Weights of a small mixture-of-experts language model, trained from scratch on English Wikipedia: 112 clamped SwiGLU neurons an expert.
Below are experts of layer 2 (counted from 0) of a mixture-of-experts language model. Rows are named router (the router's row for the expert), down (a neuron's output weights, with its number) and show model dimensions 256-319. Each number is 128 + 24 x the weight over its row's rms, rounded and kept within 0 to 255.
Before each expert's rows: a language model's description of what the expert responds to; "raises" lists some tokens whose logits its average output raises strongly, later layers aside. This comes from a sample of Wikipedia text that the model never trained on.

# expert 21
It responds to: Modal verbs. Modal and auxiliary verbs after a subject, typically before be or not, such as could, would, can, should, must.
raises: " be", "ons", "ively", " close", "aries"
router [ 84 160 119 130 160 130 142 110 125 126 111 128 154 126 115 118 155 153 143 147 146 132 134 106 138 107 105  99 135 111 137 155 150 159 134 126 113 131 173 137 119 126 125  88 128 115 152  66 111 113  78 151  99 143 155 127 102 126 104  78 138 161 114  69]
down5 [116 119 128 158 180 124 152 154 155 114 146 155 122  95 143 125 119 145 139 160 231 152 128 140 140 123 125 171 129 156 155 151 142 151 148  98 103  85 125 149 122 133 149 142 158 146 126 129 144 134 115 105 182 103 112 138 135 132 104  98 137 161 162  98]
down6 [196 127 110 136 124 101 104 122  96 121  82 133 135 113 128 128 122 122 136 117 150 124 157 120 166 142 147 124 124 145 187  81 118  98 114 118 193 164 148 132 126 112 131 120 121 117 107 153 129 100 128 122 105  90 147 135 113  76 122 112 188  92 162 165]
down7 [ 91 146 113 164 113 155 147 124 116 119 144 169 138 145  87 158  84 125 175 110  96 136 130 131 100 127 125 159 132  81 127 136 142 109 155 136 147 149 164 113 129 145 135 143 165 101 121 136  58 167 146 168 192  77 111 142 107 102 129 141 114 132 143 193]
down8 [108 177 125  87 115 183 157 146 124 104 115  84 143 113  92 102 167 147  88 102  98  94 155 116 129 107 119  86 169 145  75 114 164 107 124 145 176  99 149 118 141 112 159  90 100 107 142 129 129 131 115 107 142 162 138 157 130 148 101 154 124  99 165 173]
down9 [113 128  99 156 139 126 112 119  88 132 104 135 143 148 149 157 129 150 166 130 102 151 118 122  90 144 119 156 136 156 154 148 118 136 154 131 137 159 144 143 113 150 148 138 126 146 143  95  92  85 105 148 113 129  98 169 162 155 150 144  86  94 141 113]
down10 [ 96 154  93 121  93 145 122 108 118 134 123 120  93 126 131 162 118 104 145 142 111 119 113  90  97 115 112 158 165 112 111 130 147 151 138 122  91 114  96 157 165 144  94 103  93 151 171  83 100 126 157 108 149  91 156 156 133 116 135 163 109  79 119 130]
down11 [101 129 127 140 139 147  96 131 106 124 112 159 104 177 147 118  97 132 127 151  96 105 134 135 149 135 149 139 163 130  70 135 118 141 106 172 135  84 125 104 128 160 131 103 141 176 128 121 105 138 145 145 137  81 101  92 137  95 117 139 129 191 128 158]
down12 [120 136  91 183  90 155 117 129 129 128 134 125 129 113 105  71 159 153 120 156 140 102 125 100 156 130 104  90  76 135  98 116 146 146 147 113 160 101 100 132 152 141 133 118 108 131 143 121 113 121 129 153 178 109 135 112 143 116  94 130 166 121 140 152]
down13 [159 147 187 125 126 126 138 111 155 144 122 135 115 110 142  81 159  90 143 178 146 100 118 136 104 133 136 150 112  77 138 102 165 135 116 116 120 123 170 146 168 117 102 146 120  77  84 176 141  92 109 146 113 129 173 126 137  91 110 150 135 122 140 153]
down14 [107  98  91 129 174 148 125 108 107 122 144 170 108 134 149 108 151 141 139 141 136 128 134 120 114 125 120 172 115 117 162 129 142 108 111  90 115 142 171 136 107 150 127 142  98 123 128 121 129 131 113  91 110 115 165 111 128 133 141 105 157 153 160 108]
down15 [ 98 143 110 132 170 172 115 146 163  98 166  89 125 102 129 156 145 141 159 125 164 157 122 119 140  64 135 150 137 111 152 121 153  98 128 190 147 135 122 148 108 145 116 121 146 143 131 143 155 121 122  92 115 130 160 149 123  79 133  75 137 137 110 117]
down16 [107 126 137 109 108 106 124 112  96 109 116 124 115 136 135 100 154 142 158 131 148 116 130 130 120  78 136 138 117 115 160 143 127  98 154 101 130 129 104 116 102  96 147 133 132 116 129 110 137 121 159 116 102 147 152  71 129  99 135 115 145 138 127 106]
down17 [142 134 120 120 134 167 101 156 126 152 148 129 136 104 121 135 156 105 114 142 132 144 145 142 108 163 157 144 123  99 133 160 140 104 111 155 169  91 101 140 131 157 144 180 119 102 120  99  91  93 175 138 121 115 168 122 162 138 143  91 104 153  93 135]
down18 [167 159 131 108 193 150 126 117 144  81 126 139 131  90 173 180 112 127 133 112 153 123 101 129 144 148 131 136 116 148 139 150 120  77 174 125 118 141 117  94 108 157 104 149 125 152 172 120 139 139 148 148 140 104 128 111  72 174 143 132 135 101 136 107]
down19 [171 121 141 157 121 152 163 108 104 114 120 137 112 119  82 141 145 113 151 115 128 131 121 157 140 170 138 109 133 149  56 105 135 136 110 122 105  78 110 110 124 110 147  59 139 157 107 143 122 122 144  95 119 161 121 134 147 137  92 147 118 155  95 107]
down20 [152  92  96 107 158 123 114 145 127 125  93 149 124 114 130 119 121 109 141 173 109 162  84 111 185 124 127 116 139 159 105  85 156 132 132 171  69 145 107 136 182 137 118 125 145 154 126 156 135 170 103  94  95 102 124 133 130  89  97 141 113 130 101 135]
down21 [108 153 128 113 146 124 153 141 124 117 179 146 151 131 140 113  95 101 105 116 137 110 103 174 120 148 126 161 133 106 120 133 130 181 132 103 111 143 138 122 143 105 162 101 130 139  97 133 126 115  97 173 101 129  79 128 144 136 127 135 190  98 104 117]
down22 [161 174 135 105 178 128  75  90 157  72 117 146 126 121 170 130  92 111 179 132 141  89 116 130 119  97 128 129 125 158 126 164 137 130 129 169 154 150 118 107 115 104 116 132 121 122 136 127  67 119 162 168 129 154 150 120 147  78 130 103 121 148 133 129]
down23 [119 113  98 138 115 119 138 122  98 147 144 135 122  64 172 107 156 132  89 121 136  88 125 134 143 106 162 148 130  79 155  84 138 147 134 141 120 136 126 142 150 141 141 162 114  90 179 140 118 159 140 190 111 146 125 104 181  80 187 126 121 139 145 105]
down24 [108 152  77 158 142 115 128 127  70 189 141 106 162 155  84 109 106 113 109 145  91 114 140 143 117 164 139 124 131 135  49 129 138 121 148 153 129 143 101 109 137 142 107 129 153 105 153 109 109  86 148 122 108 121 127 157 124  69 102 125 142  89 150 133]
down25 [ 82 141 128 123 137 115 134 107 150 113  90 142 166 123 115 136 128 156 110 159 177 117 144  90 118  67 117 100 166 135 137 118 113 141 146 148 119 118 156 101 135  99 158 152 122 143  98 123 121 128 112 120 159 142 133 132 108 148 123  98 137 127 112 134]
down26 [114  76 142 160 110 151 153 139 142 121 141 154 133  87 173 113 159 146 133 158 128 131 168 124 149 131 144 168 144 144 105 161 124 130 103  65 126 119 128 122 142 118 120 112 153 129  99 106 156  50  98 129  61 108 111 145 146  99 131 132  94 108 136 166]
down27 [ 92 126 144 131 139  82  78 121 103 129 132 157 150 118  65 131  83 141 116 139 122 139 129 138 147 129  97 122 131 156 144 135 158 115 175 146 134 143 126 120 105 137 132 126 132 143 123 110 130  76 152 134 137 133  67 107 132  85 128 123 119 100 126 155]
down28 [108 132 129 103 151  76 138  97 152 147 125 159 137 142 140  98 116 118 155 140 137  90 142 176 146  78 139 124 108 173 120 119 155 131 120  96 126 134 124 106 124 116 158  94 164 128 140 112 150 112 138  93 104 128 116 102 106 120 116 100 148 110 139 108]
down29 [149 153 117 114 161 134 135 131 179 158 116 101 134 153 128 139 121  89 130 125 101 104 155 139 166 100 148 150 122 119 133 108 127 139 115 145 117 106  99 122  90 125 147 128 109 145 163 111  95 127 101 115 167 106 112 113 131 110 141 120 107  95 111  91]
down30 [126 169 114 121 100 148 110 142 112 173 140 146 126 156 104 149 102 107 158 105 116 103 138 140 149 143 125 174 162 151  97 150 140 145 132 123 124 123 137 146 151 135 119 113 142 178 166 124 180 154 123 148 153 141 128 173 125 112 109 127 142 151  74 114]
down31 [185 141  79 150  61 185 137 131 123 168 152 162 174  90 140 137 158 106 148 153 132 140  94 118 135 144 106 117 126 127  96  93 154 132  87 132 162 108 114  77 168 160 177 125 159 116 182 121 158  97 126 171 113 144 134 149 134 154 130 150 108 137 158 135]
down32 [ 96 142 126 153 120 148 133 106 112 133 148 145 112 150 113 137  88 139 132  99 158 161 125 139 117 108 106 110 116 129 137 120 141  68 141 155 116 119 121  74 141 136 125  89 136 127 121 171 128 155 161 104 121  98 141 101  97 182 157 141 165 125 133 139]
down33 [107  86 107 174 136 119 117 135 109 117 167 135 162 138 125 166 103 139  80 107 140 133 117 144 117 139 112 143 173 149 121 152 118 153 145 192  96 118 115 127 133 110 137 107 103 146 165 155 122 157 144 144 119 124 164 155 127 147 145 155 152  55  98 109]
down34 [136 159 101 108 119 134 149 125 127 109 140 170 146 135  68  78 130 138 122 145 120 142 125 172 132 175 109 102 137 119 147 153 129 104 125 148 107 135  98 150  94 158 125 102 126 107 107 140 135 165 100 149 101 135 116 129  96 109 122 135 114 145 119  97]
down35 [167 126 147 147 141  62  94  98 110 106 129 114 142  74 125 137 120 110 118 137 163 133 141 116 114  92 105 117 108 151 146 127 129 154 106  96 119 136  92 104 106 103 132 154 115 141 127  93 146 149 130 134 176 172 143 129 117 165 112 107  95 136 114 104]
down36 [113 120 119 145 114 135 130 137 141 132 193 125 113 106 164 135 128 151 133 147 145 127 118 136 146  82 177 140 120  85 139 131 146 133 184 119 186 143 130  91 112 159 143 116 107 127 140 158 104  90 126 112 107 160 125 111  93  76 141 194 146 116  95 104]
down37 [ 75 109 100 105 137 105 137 132 122 111 143 135 108 101 106 132 176 129 138  88 166 152 102 141 114 125  94 101 117 140 140 129 159 115 164 126 135 148 136 135 114 125 106 117 162 108 133 141 135 106 131 113 113 125 127 204 144  91 116 134 136 162 134 103]
down38 [124 153 131 112 121 156 123 125 115 128 125 102 149  78 136 129 148 123 179 121 133 132 139 120 176 120 133 141 158 105 121 122 108 133 111 157 116 106 135 121 138 131 147 151  78 164 109 172 178 107 173 110 154 132 106 144 137 127 138 146 135  98 147 106]

# expert 12
It responds to: Months and In. Month names in dates, typically after a day number as in 21 November, and sentence- or heading-initial In.
raises: " ", "–", ".", ",", ".\n\n", " and"
router [121 164 108 127 108  94 119 112 120  96 162 168 139 124 154 183 137 108 132 122 146 139 112 141 126 142 136 148 171 125 126 168 178 112  80 127 112 178 115 140 133  91  99  68 151 117 167 105 121 115 106 116 129 103 154 167 124 139 144  95 141 137 106 119]
down5 [120 145 182 137 119 125 142 133 141 142 147 105 107 103 104 112 157 149 117 127 186 149 101 142 130 133 135 117 186 149 139 136 128  96 137 124 141 138 127  98 138 185 107  76 120 122  98 139 128  98 102 125 138 169 140  80 115 155 148 147 165 145 104 151]
down6 [ 92 137 131 106  95 110 138 130 108 154 133 114 122 108 110 153 110 144  70 114 149  87  81 142 122 110 167 118 133 131 203 142 113 151 121 130 102 144 188  84 112 131 130 100  83 127 108 112 113 127 134 147 127 114 155 124 118  97 110 102  93 144 138 133]
down7 [ 86 126 155 135  98 122 149 178 134 121 192 149 133 142  96 132 127  83 125  77 166 158 150 133 137 152  64 148 143 158 139 130  84 136 115 146 134  85 160 128 166 134 126 124 106  82 125 140 145 135 176 109 161 136 149 127 118 111 137 140 152 139 124 129]
down8 [120 109 100 121 112 131  82 127  97 114  91 135 132 145 131 150 116 143 126 137 138  93 127 129 141 107 138  88 129 167 105 138 106 114  93 108 161 162  95  98 178 116 117 116 127  86 152  80 114 182 149 139 140 135 156 106  97 109 114  85  93 158 106 121]
down9 [171 156 113 105 155 146 144 145 115 121 121  98 131  83 100 156 127 169 135  99 153 133 127 138 109 114 154 112 134 115 109 110 106 122 130 135 160  99 144 130  98 126 181 153 152 165 134 125 134 139 128 133 123 147 118 119 122 133 114  83 137 179 125 144]
down10 [107  95 150 137 127 120 132 142 125 163 197 137 157 126 113 105 144 123 177 155 157 156 138 126 103 120 139 119 121  91 141 117  95 113 138 131 137 137 140 152 100 137 121  87  77 146 140  98  96  79 113 111 165 145 120 141 142 107 181 200  96 165 105 141]
down11 [119 146 105 120 129 130 108 132 110 120 124 143 156  66 149 100 146 133 154  77 145 114 189 117 146 157 132 145 128 133 153 195 142  93 105 115 129 169 147 142 149 112 119 118 138 184 116 137  85 123 122 140 154 150 113 134  99 128  94 142 128 126  86 118]
down12 [119 128 102 118 184 166 125 168 137 146 102 146 143 100 143  86 122 102 131 134  99  70  87 121 153 145 154  94 110  99 146 165 111 139 143  83  87  91 111 142 141 129 123 152 118 126 144  97 124 127  85 130 130  99 123 182 162 175 110  86 129 121 157 118]
down13 [116 124 124 101 126 161  90 121  80  85 137 116  83 149 114 100 149 102 104 137 138 143 133 105  82 120 144 108 122 148 172 131  84 125 141 139 151 122 158 144 134 108 163 108 140 138 109 165 142 121 153 130 139 125 142  95 112 123  95 148 147 141 126 129]
down14 [136 132 121 135 145 102 122 128 100 136 143 104 117 151  92 158 105 107 137 149 110 125 108 121 142  94 175 120  99 130 120 135 103 131 140 149 114 149 151 123 136 139 170 138 140  99  55 104 121 128 150 132 181 168 126 160  85 127 133 136 176 111 107 152]
down15 [111 115 133 149 130 145 146 128 136 131 159 117 113 104 108 110 110 110 119 116 135 139 124 137 103  93 153 151 105 156 120 114 123 125 132 155 127 144 144 130 138 134 112 132 139 171 129 138 167 117 137 142 128 124  76 132 143 117 163  95 154 140  98 127]
down16 [128 112  66 119 124 136 121  89 141 116 133 115 118 126 108 149 140 140 122 140 108 122 125 108  95 125  95 176  79  83 129 156 114 122 139 104  88 116 125 133 175 150 116 141  82 109 152 108 116 145 155 160 144 128 165  86 118 195 129 154 125 126 121 159]
down17 [128 127 134 120 134 115 146 133 151 115 133 118 148 162 137 127 123 161 141 109 136 129 106 167  93  89 134 113 122 119  69 165 169 168 113 132 134 152  98 140 137 132 131 121 140 152 102 172 125 100 179 140 138 175 118 148  67 150 112 139 109 162 151 141]
down18 [ 85 112 109 121 135 150 141 160 140 121 134 144 128 139 104 186 137  55 118 145 116 109 184 123 163 128 106 147  90  91 156 125 138 137 119 118 106 129 139  88  88 131 134 154 136 147 148 104 135 118 104 161 158 143 124 152 134 107 102 106 124 125 108 120]
down19 [167 135  92 145 152  98  91  83 109 145 136 125  82 130 110 109 108 119 156 158 138 124 120  97 135 116 143 146 128 121 134 147 147  55 139 149 137 147  83 122 144 161 141 137 154  92 135  84 129 110 104 133 172 107 165  93 151 122 150 139 115 119 127 107]
down20 [117 123 114  95 186 125 147 107 119 146 114 139 147 152 125 125 102 142 108 103 123 131  78 141 123 122 153 119 145 102 135 119 171 162 109 175  79 128 132 127 130 107 136 110  85 125 112 127 121 111 144 111 122  82 139 155 138 130 119  76 129 147  71 106]
down21 [102 141 126  86 122 119 150 157 124 125 121 121 108 135  94 170 122 146 114  99 122 125 112 110 126 115 152 165 126  96  69 122 134 108 129 132 131 135 156 165 124 107 102 147 159 167 139 173  98  81 165 126 190 114 156 121 138 116 122 109 154  96  94 123]
down22 [106 134 156  67 126  81 153 111 143 133 147  72 130 100  89 127 108 151  94 120 130 113 137  97  98  78 115 104 118 193  80 115 106 166 128 149 136 109 124 103  97 157 165 139  93 181 176 134  77 107 122 161 142 136 167 120 118 127 101 130 127 156 138 135]
down23 [128 171 113 122 150 147 167 163 112 116 162 132 165 102 147 145 104 174 132 105 134  90 158 125 131 105 138 147 126  82 153 135  90 128  95 129 142 124 148 136 115 148 135 119 131 137 118 112  89 121 143 129 123 136 142 146 129  87 121 146  94 144 132  87]
down24 [110 154 103 115 131 117 153  95 153 145 140 140 115 132 124 132 128 140 126 137 158 132 152 164 129 145 117 151 144 133 158 119 118 116 134 103 108 141 104 170 148 142 109  75 109 128 146 106 134 145 134 146 124 150 123 149 169  74 144 138  95 122 138 147]
down25 [157 132 171 147 136 158 131 175 110 125 102 149 139 120 122 185 120 118 125 145 147 110 161 131  95 156 127 183 125 134 142 113 134 132 156 105 123 117  71 169 105 174 177 139 133 170 119 133 114 188 109 108 104 173 140 136  97 185 146 121 128 172 155  84]
down26 [103 163  76 150 132  90 132 150  92 123  83 117 143 111 132 142 132 150  77 128 158 126 126 125 127 137 123 129 104 143 109 108 124 145 130 145 137 127 186 131 116 126 112 149 118 131 139 130 133 124 118 133 114 113 132 152 163 170 130 112 159 143 170 124]
down27 [124 105  91 129 150 160 100 124 130 131  94 145 154 144 117 119 156 135 154 118 130  92 127 142 133 119  98 134 119 140  84  95 134  88 161 162 123 134  97 141 144 114 103 116 124 123 139 173 171  92 122 101  64 165 124 115 134 113  71 114 115 134 121 121]
down28 [133 113 116 124 182 142 140 112 156 108 149 133 122 141 126 123 111 114 113 122 130 121 112 149 129 146 157 123 149 140 110 140 129 142 117 119 151 133 126 160 102 154 150 144 129 134 141  97 127 105 104 114 100  84 123 131 130 138 113 149  86 103 164 139]
down29 [157 129 138 122 159 124 124 104 144 154 122 136 146 106 106 121 109 147  94 130 161 114 100  96 143 141 113  81 124 149 116 158 160  88  96 155 125 157 136 128 140 118 125  88 126 156 155 135 142 144 110  65 122 107  98  79  96 119 126 167  87 130 123 105]
down30 [105 144 117 120 105 136  99 146 139 134 134 113 169 141 138 101 122 111 118 149 129 177 156 141 124  94 150 176 111 125 117 123 130 120 176  86 131 146 179  81 104 117 119 156  97  93  93 106 137 131 123 125 132 105 152 133  85 119 137 138 137 113 144 130]
down31 [102 107 127 124  92 134 130 160 134 111 141 110 133 128 143 156 108 157 135 151 133 135 102 129  60  94 133 147 130 107 135 169 141 109 117 111 114 145 105 133 146 127 147 126 166  94 126 156 136 108 118 152 134 105 125 132 113  96 162 147 132 151 126 194]
down32 [178 114 114 174 111 127  95 159 118 158 142 129  89 112 173 126 144 143 140  91 161 167 122 121 116 110 151 134 136 129 109 151 114 137 174 116 163  84 120 123 164  91 147 121 142 123 124 142 109 136 128  99 134 142  79 128 105 144 118 114 159 134 113 137]
down33 [ 92 128 135 104 169 148 159 149 152 140  87 106 119  96 144 124 184 156  92 136 138  94 144 140 105 190  88  99  97 143 153 133 133 115 116 144 152 114 151 139 133 148  78 166 125 108 115 135 126 121  81 181 140 147  82 105 140 125 119  78 107 115 149 143]
down34 [122 134 145 142 127 103 152 103  58 114 113 113 138 109 119 123 130 131 152 161 138 107 116 129 149 175 116 113  87 152 141 130 130  97 179 106 113 128 115 109 129 119 113 129 150 101  99  58 146 100 152 173 167 154 133 145 127 152 147 120 151 162 116  88]
down35 [122 126 156 136 107 113 135 109 160 138 176 118 186 146 115 106 155 117  79 145 109 125 104 136 127 155 135 123 121  75 110 117 100 138 106  93  90 110 133 112 110 175 118 133 107 105  99 111 148 160 145 128 131 119 150 123 109 149 151 127 160 164 117 128]
down36 [112 135 126 111 163 111 156 175 138 111 141 100 102 126 118 158  99 134 126 118 106 110 141 116 118 135 115 103 165 141 129 149 130 172 164 102 145 107 142  87 148 118 103 146 148 108 153 142 116 110 118 115 127 110 152 160 108 135 155 107 119 141  90 108]
down37 [157 138 144 104 164 133 122 147 133 106 161 112 143  99 124 122 153 130 118 102 103 128 114  92 145 136  68 121 148 131 138 119 136  67 136 102 126 145 120 128 125 101 130 107 138 117 140  88 120 107 129 112 109  99 142 141 118 114 144 108 113 129 135 113]
down38 [132 157 119 143 156 129 134 146 179 153 110 146 155 176 101 124 164 138 123 108  76 177 128 120 143 136 145 139 159 121 118 107 161 130 103 143 123 127 103  98 120 117 124  68 119 110 160 136  88  86 103 117 110 141 133 136 129 148  79  94 123 121 133 128]

# expert 26
It responds to: Year prefixes and dashes. Leading three-digit year pieces such as 201, 198, 199 and en dashes in year ranges or scores, like 2016–17, 6–2.
raises: "6", "5", "8", "9", "ten", "7"
router [128 159 119 169 122 152 125 140 136 164 100 136 129 158 107 131 145 112 141 132 132 160 136 162  88  95 119 105 134 159 116 105 129  96 159 137 101  98 157 131  82 155 133 141 128 168 118  84 143 114 114 113 128 126 149 164 127 164  88 183 137 131 103 102]
down5 [ 96 154 170  95 115 132 146  80 136 107 111 116 139 153 116 133 115 108 139 128 132 141 139 132 158 111  96 145 121 130 138 102 123 152 153 124 136  86  86 142  83 127 158 104 168 100 142  95  73 144 126 154 173 133 111 134  88  89 145 163 149 127 124 113]
down6 [123 100  78 134  94 175 131 113 123 106  87 135 169 128 105 112 132  88 140 157  96 118 106  90 108 183 158 118 142 148 112 150 122 103 131 162 193 129  90 107  88 124 139 150 115 118 134 123 144  82 117 151 123  80 106 113 109 132 133  99 113 142  60 129]
down7 [129 127 163 121 123 119 128 143 124 116 122 167 159 124 101  81 116 170 119  81 136 151 140 162 114 140 134 126 103  89 170 159 132  82 136 122 128 129 160 122 102  90 160 119 117 154 199 105 120 143 105 149 159 122 119 126 133 142 141 112 142 106 117 148]
down8 [115  98  88 109 139 112 134 102  71 152 143 154 134 179 129 135  87 122 134 113  95 139 134 129 131 103 158 126 120 100 154 165 137 110 100 147 150 116 137 148 142 104 142 112  95 125 110 133 129 105 145 190 139 146 127 130 149 129  89 104 172 105  97 114]
down9 [138 178 154 147 113 113 121 159 111  99  88 103 111 139 101 142 120 126 185 140 123  88 136 117 156 159  87 173 102  84 147 154 105 114  88 154 157 157 116 165 120 163 136  94  93 121  81  96 125 138 165 141 139 109 123 132 115 109 105 107 115 140 168 107]
down10 [153 163 117 166 132 139  82 106 104 175 159 123  99 134 121 146 106 138  95 156 141 124 151 139 115 122 137 145 124 151 145 163 106 124 102 106 121  91 135 115 118  84  98 140 129 113 139 105 138 125  65 160 130 144 127 129 130  96  97 130 130 106 116 167]
down11 [121  90 103  92 160 136 149 179 123 141 147 129 100 147 116 136 168 108 131 118 131 168 112  81 116  98 117 143 116 179 127 144  97 120  69 148 142 157 157 156 142 100 188 103 132 105 132 110 146 102 175 118 104 150 115 147 112 136  87 131 136 155 147 136]
down12 [156 121  85  91  93 166 101 180 160 105 124 108 104 109 111 111  89  87 150 149 117 107 122  72 135 135 138  89 161 126 112 166 112 133 112 142  94  97 131 122 169 126 149 119 159 124 154 151 137  96 121  85 164 166 149 110 128  52  94 128 124 127 113 118]
down13 [154 127  99 129 135  98 108 149  96 144 156 154 113 136 169 158 140 144 152 126 132 119 186 112 134  83  93 163 163 163 155  97 123 147 113 136  77 108 143  90 144 141 148 110 107 150 108 103  82 131 143 118  92 172 155 143 161 127 139 153  91 149  69 109]
down14 [122 122 138 159  98 154 110  86 186 146 184 154 146 150 149 123 141 146  93 115 100 129 155 123 144 126 121 128 125  99  98 114 133 123 124  68 133  98 146 125  92 109 126 111 115 139 115 132 120 124 115 119 181 123 129 129 134 166 109 145 106 122 145 179]
down15 [182 115 138 120  99  88 103 129 154 115 147  96 135 143 130 103 124 122 161 110 135  91 146 112 136 128 134 159 132  82 139 120 112 122 144 139  89  89 117 145 181  93 107 135 140  87 143 156 154 151 126 139  98 124 132 143 176 124 130 123 139 116 146 137]
down16 [131  79 139 137  77 147  90 128 166 108 124 114 112 128 131 189 154 119 134 127 189 108 110 140 134 105 114 129 148 167 120 178 141  97 111 117 150 131 153 157 123 141  67 154 139 136 125 152 125 189 117 139 158 111 117 145 139 150 118 158 121  83 140  81]
down17 [128 111 114 133 115 146 162 138 167 118 125 139 171  65 143  97 160 151 165 127 159 145 136 147  84 113 108 121 145 137 121 115 145 137 122 107 113 102 123 133 155 132 117 126 135 125 149 131 121  81 131 119  97 173 153 139 173 153 105 123 170 158 160 141]
down18 [107 139 132 109 116 139  89 137 112 120 134 152 123 116 162 132 143 119 124 113 123 152 124 162 139 160 130 125 130 122 122 178 122  74 122 133 144 144 106 144 119 138 156 150 143 120 108 142 139 144 108 132 137 129 106 133 139 118 111 162 158 166 122 145]
down19 [106  75  78 147 170  96 136 116 147 143  87 186 109 128 156 147 134  71 145 120 159  52 133  66 109 115  82 142 137 117 134 110 123 162 149  76 119 135 129 137 133 119 148 133 125 111 117 122 106 130 141 159  78 165 119 104 138  79 136 128 127 132 150 153]
down20 [111 113 145 134 129 134  93 129 143 154  95 125 140 145 124 141 160 176 122 148 143 188  98 130  77 135  89 111 136 180 144 108 157 111 131 141 135 128 148 123 125 106 115  98 109 161 168  86 125 134 106 125 136 148 101 147 124  97 141 118 144 158 107 124]
down21 [106 133 137 124 148 119 143 140 185 137 125 166 113 108 107 100 111 134 127 148 137 113 102  95 140 137 116 115 117 119 157 127 146 153 117 132 169 142 117 129  89 158 144 112 111 125 127 157 121 109 154  93 131 162 128 156 147 138 157 145 119 127 127 172]
down22 [ 85 116 160 129 143 168 130 104 143 140 120 108 140  95 140 129 131 130 114 132 156 159 150 177  77 162 131 116 171 164 179  74 120 132 115  85  89 128 140 113 133 111 122  90 167  82 129  89 136 117 149 106 125 106 137 131 103 123 124 141 121 119 168 105]
down23 [ 78 152 127 136 117 148 183 166 142 130 148 140  86  97 101  88  98 106 148 156 164 134 128 134 103 115 111 120 151 116 112 126 171 111 109 126 119 141 146 137 169 120 108 126  81 147 133 111 133 140  75 111 140 152 146 141 108 154 125 119 152 143 111 120]
down24 [113 113 148 147 103  92  97 135 157 110 127  54 135 137 118 112 134 119 140 125 104 111  99 120 103 121 105 101 128  71 124 117 124 130  93 115  97 152 108  98 123 145  86 145 109 146 168 156 166 137 165 131 128  87 115  97 119 151 101 125 113 132 131 120]
down25 [120 135 128 128 147 128 162 126 150 156 126 100 106 148 102 159 105 158 175 143 136 144 115 145 131 145 149 125 140 100 121 190 134 148 117 159 142 149 126 144 131 163 111 144 152 134 129 137 140 102 143 117 151 108 116 159 137  88 137 117  98 123 101 123]
down26 [168 165 131 150 117 101 155 126 156 101 141  85 149 104 106 153 117 102 113 117 162 180 153 105 115 110 114 118 113  89 166 106 131 120 121  96 116 132  95 123 128 169  89 133 157 144 131 111 139 105 128 119 191 148 125  85 145 128 112 136 158 123 155  82]
down27 [133 115  99 140 101 143  93 195 141 110 166 142 107 158 137 119 142  88 134  97 114 205 129 114 106 149 120 138 151 150 137  97 106 133 137 142 133 137 187 112 107 146 105 134 139 133  90 163  95 135 117 136 149 142 172 134 137 131 102 165 162  91 127 136]
down28 [106 104  89 104 108 188 142 139 108 101  96 115 143 102 127 106 115  97 143 124 136 105 128  83 108 170 120 155 134 115 124 100 122 148 119 142 113 121 154 115 118 139 136  95 118 137 144 110 139 135 208 144 142 133 148  95 122 147 136 106 138 130 106 152]
down29 [ 93 137 161 133 120 110 110 131 112 142 114 102 158 164 147 126 105  97 138 152 117 120  96 149 133  89 112 127 128 118 114 115 138 124 129 119 111 138  96 135 125 138 123  95 116 145 129 150  96 108 126 141 127 125 129 130 123 123 108  88 130 149 144 116]
down30 [ 87  82 117 117 130 130 135 126 132 151  77 167 135 131 129  86 175 127 172 120 144 138 130 122 115 135 131 130  96 141 112 152 104 156 139  85 153 133  97 115 143 119 130 133 122 164 119 157 104 100 136 121  66 113 105 119 114 136 140 145 132 112  96 103]
down31 [136 131 156 178  99 145 159 182 161 101  87 143 124 113 121 102 151 116 122 155  88 102 147 155 123  85 104 122 140 156 133 156 160 106 144 119 129 103 139 129  99  99 143 135 128 127 179 111 119 106  93 110 135  57 134 120 157 112 109 141 111 130  94 169]
down32 [ 87 142 139 129 140 122 140 132 157 109 164 164 142 129 134  93 139 133 148 122 184 133 104 148 120 131 157 113 176 162 132 142 123 154 148 142 123 109  71 101 147 145 164 143 147 131 121 130  93 152  98 100  96 116 148 108 135 136 155  89 149 118 119 128]
down33 [143 146 100 137 125 143 111 159  89 112 166 145 159  77 132 151 139 106 148 122 156 123 110 126 147  81  99 129 134 116 124 139 126 167 115 100 134 158 122 149 172 144 109  97 121 116 119 105  89 149 132 140 105 140 119  69 146 135 132 173 149 127  96 140]
down34 [127  99  84 139 132 136  74 114 122 156 159 108 149 136  95  88 129 136 127 100 104 139  84 153 140  86 144 110  72 139 153 129 152 119 114 147  95 110 116 142 144 132  77 119 107 153 110 120 156 171 176  71 141 133 104  63 117  83  86 120 127  91 126 125]
down35 [143 164 114 128 135 129 119  98 159 107 120 180 101 147  84 177 100 140 119 145 144 111 119 122 138 131 124  94 130 113 116 148 101 161 117 117 121 137 122 129 159 110 109 116 179 116 154  99 135 128 109 130 157 135 129 136 129  91 150 153 115 159 163  98]
down36 [136 117  91 186 133 107 102  93 113 142 122 144 110 147  97 144 163 116  81 153 141 191 131 155  99 141 105 102 106 143 129 164 138 140  91 110 154 144 126 141 166 124 132 107 132 137 145  99 140 114 161 156 169 132 127 148 121 104 144 131 152 166  87  94]
down37 [104 141 133 125 133 110 147 140 121 125 164 133 129 104 107 129 101 156 159 107  93 154 155 122  69  89  43 159 155 113 117 147 113 120 136 135 137 144 101 120  80 125 156 111 120 161 133 103 148 133 106 146 121 153 142 156 115 213 112 135 136 142 104  73]
down38 [130  92 135  88 138 140 102 111 103 122 109 171 133 119  98 126 118 122 133  98 110 149 136 116 123 163 135 158  81  91 168 136 131 159 109 165 145 119 122 160 116 140 120 126 142  67 148 143 110 119  96 146 100 149  92 108 142 157 167 139  84 128  88 137]